Below are experts of layer 5 (counted from 0) of a mixture-of-experts language model. Rows are named router (the router's row for the expert) and show model dimensions 0-223. Each number is 500 + 25 x the weight over its row's rms, rounded and kept within 0 to 999. Numbers have three digits each.
After each expert's rows: a language model's description of what the expert responds to. This comes from a sample of Wikipedia text that the model never trained on.

# expert 6
router:523488487505449456496468482463508498540474483501501560529500512471509553513497467488521523512506499493461485533495502500504521518518510499446556428522483505457512485521510483520506517509473442487507502499516473558450494477514497474498502498510476514495492511509522475505485491487500489524469493537508533523520501542545490504503529510521501459505502514460514513505492506493522427487542542510511523528477488509485520564481518539507502519507468449521522483487473533454476501466511526524461489527519524493484509525497486485509463487464471540473464493539515428463533484518494490534512497460552490502507503496522505502494511497469488540510517494485493498472491509519475485516552
It responds to: Prepositions linking a verb or noun to a following phrase, especially by after founded/rebuilt, also with, including, against, such as.

# expert 43
router:472523524485518503486554500531486500529499526543494504466553477480493536471486502526466498533468467505522491488486516533511478541497514509523516481476540483508482501516477506459499548524472532533506514489463470540507504477525507470480497475432537505513482555473517490476498494514536482530507496505491496465482489446464471490482495536503497476444511525526539465493522515519447496530514554516524503483512548541527495499493471477515497483521513511495508508501535561497503519482529497468496488483542492458532483522494510517497479512506502476556513491525512514543523476524511497517484515531505471531529514456533507523492509502496515488519532529498460510516487447508530472563534
It responds to: Words in infobox and table fields: United States, country names, team, club, name, family, plus the ending us in Discus, Epirus.

# expert 14
router:474468518558482479519514511529476516506464507511483536447477519493523509470473509502517486522476496497528531493507516494495499501476473511518553482478503458540533520464494539485483499526506515472534524528528497494534512542513472472519481544509491514560508476495458458526529522533519474463447510500509494524523485466497509516495505498490516470515538536523457504530520512492515474544496532477520500515518454531522504553499495498521503465510527472504490502538488508517504517566528494456535530483457524536505500488510520501505504482502472512518537511494485454468499495484537477462487502485461469466494491438511484465466499453525516476460492542511485501486540467520527483512472
It responds to: Double line breaks ending a sentence or list before a new paragraph or heading, usually followed by In, The, On, or =.

# expert 47
router:511535542474467508500497514526460497521490530495476525484487493505519500500519522481499471482571495483469429502510527473499487454491472479510520511505500503475536527524532484494474433507485461505486510524467512508495479488519505475496503481557511488474508513475505478529471524514508514449541506462476497452445492509493485494531484520527504545466533517566463496465488495496497499459488509488493484507468555481488531496502522529549520484528471548487524520541515502463533522476554502523495468525513507524480496527466464481500516460511536489481504426509488443491521524479516507523508513514525512497531486488515502484502469545490505483525459501475498499520509505483495501491469
It responds to: Field names and list headings in infoboxes and place data, such as District, County, Location, Elevation, Born, Preceded.

# expert 4
router:467523481478481488504490501515461528545507459464525509502554480481507453421456504507448533516470478499494503565510457502492511513476517505524428491465479486510496490493509499497541507494518495488492460529471464488517544491484487459526514514516489476529546496515542466518502489509462512489510511552514505462507479516500488520482515456461511474499518506508493507543539501500506519530505497504493510526495536501448488450514508509534497464504503469494511512545513457487524510496532535491512490538490514482517493525479552506444492479521468472479491495519474454514531487477481514505508499490495517548513541478482546485500485529518466521457536504478499496488531474502511482533468
It responds to: Capitalized institutional nouns in military and political contexts, such as War, Army, Force, government, Congress, Act, Court.

# expert 60
router:591488561512521504485524514528505467510525443496534473440527495534465484446499495540460486533531498502526555517495523498502502552507450486521524457521522500515484485497535504480494545504515501509550507510524513508512528470513502495541493504503568513495491495457513506504471519518508484500521514508509511509511517487499531487527507505451495443464493503523483515503519450493504478528490517471498497513548490524522504558501479494476498496499472506548510502514543507517485506529558521497468500538500536499501465505536496517467505450511513500513498500500517486495498478514493512507500482534529502514501491532481492492489551545452506500492533534500439496481473506513508460527512
It responds to: Number pieces in coordinates, percentages, populations and years, such as the 57 in 29′57″W, 34.51%, 2005, 2020.

# expert 20
router:453516497537517442500521496511498508491516498483484519489546479487507458539525509444543532495517512521530528486520569515466484507501502510465449534492498492489576490496525529464479503487528500522415485507528482529511465456496507512528481531525511501454484493494505514487511481525501500535521473481487540485498483518554499536505522512482525494536500515497474420496497488472485476517515486503520516507544515491509499514532548501500490500507466507476543448453504527513482491486493513499468558484465478504528494489481462462477537492520482515506517520520520501490471507496480502521501456533494513494505512476505483492513485482534516520529489472531475469496506468452519487480471
It responds to: Word-internal pieces ending in i, such as ti, si, di, ci, mi, inside words like ideation, dimension, abilities.

# expert 7
router:491523483495503519508503511525502533471516456477495527496473515504514448460538502511515496489535510504512483492521516478498484532462498503557532485465520475478535483503483507462484478493484511504473439491554523492531533524557525541532467515469485499521519441540508449521501494541500482487481511485472473476488486485470532496487515488476512513484492513517458506492522534511509540520505499503507479497482481520556497561558492460497523506524528490488484539473527538512498537507522480444504502534425476519482527474527544460520482505487503497519511508487496560475524520509486472500503543470525472477530491496518526476503499497510470486511517496522518493474446477506475490473519
It responds to: Periods ending sentences or list items, often before a paragraph break, also abbreviation dots in U.S. and question or exclamation marks.

# expert 1
router:494510503487480469491488494531553499495526523543536473513514484527501527468541500448510490529507522449517560479495480506472528480487492499489470504482474494519494488487481535476517466511493467493503505530520516531510517472481536494558520485505472498484457522495555445524484520528530482517504474450516513483497478511488510496461483465515473534514528479498482493490502476520514522489525540499477507469503522502494515476477495473478508533545506516469530515471488497533542507536490551469484496501511520483454528525534489474476467478510524529489481454513481497509525521501527552471486488446474500525481514493514502451503538468510469487471487495510434528508547551531483547473506
It responds to: Nouns naming creative works and media, like film, album, song, book, band, single, plus first-person pronouns in quotes about music.

# expert 52
router:494483507505513530485486478511507485504486458535452514522521525543507542513497529499512513484478514519468544501500515477486478475511540490510527527505458486525542515540492500526498506509509509526512476519464482483481481463514481542486461501471463520484497537493552528515504492528506480481489487462543462516502510475488534508523461464431474521477556495500445512512507510474495508517545513477492461454543478511511488524527480511538534545522482481512528526478521454539457497484526444475514515504489508511498447467512525468507490496476498522488531492528506538485469540526483500493466498497468490478472492529494537496528530469491470503515463510550531485493522519514503455497462
It responds to: Name pieces in biological taxonomy lists and the line breaks between them, such as Astera-ce-ae, E-up-horbiaceae, Genus entries.

# expert 13
router:507539526451525511480504515476518544493509474490495466514496505524534482469483504519505488472510536516522474505508536487523532507481484456470514478522529497513465547501542521519512500458513518470495486517526470469456508479513519480507481541492500514507517520487501479532497481475526529549500517466468447464514527513520487495503492493515452494493495497469472532507466522495499540535485516525515494471498530451522530508517437524488502511477460471495519471466497472513528488546439502473516502539492513516561517522462483547520548501531497506458528538516509489541511475536482494517523489524523490471485473460545456506505481438495505511501502518526471507495551482526505497482483
It responds to: The auxiliaries had, has, have, plus short mid-word pieces inside foreign names and words, like ame, que, sha in Rajasthan or Keshа.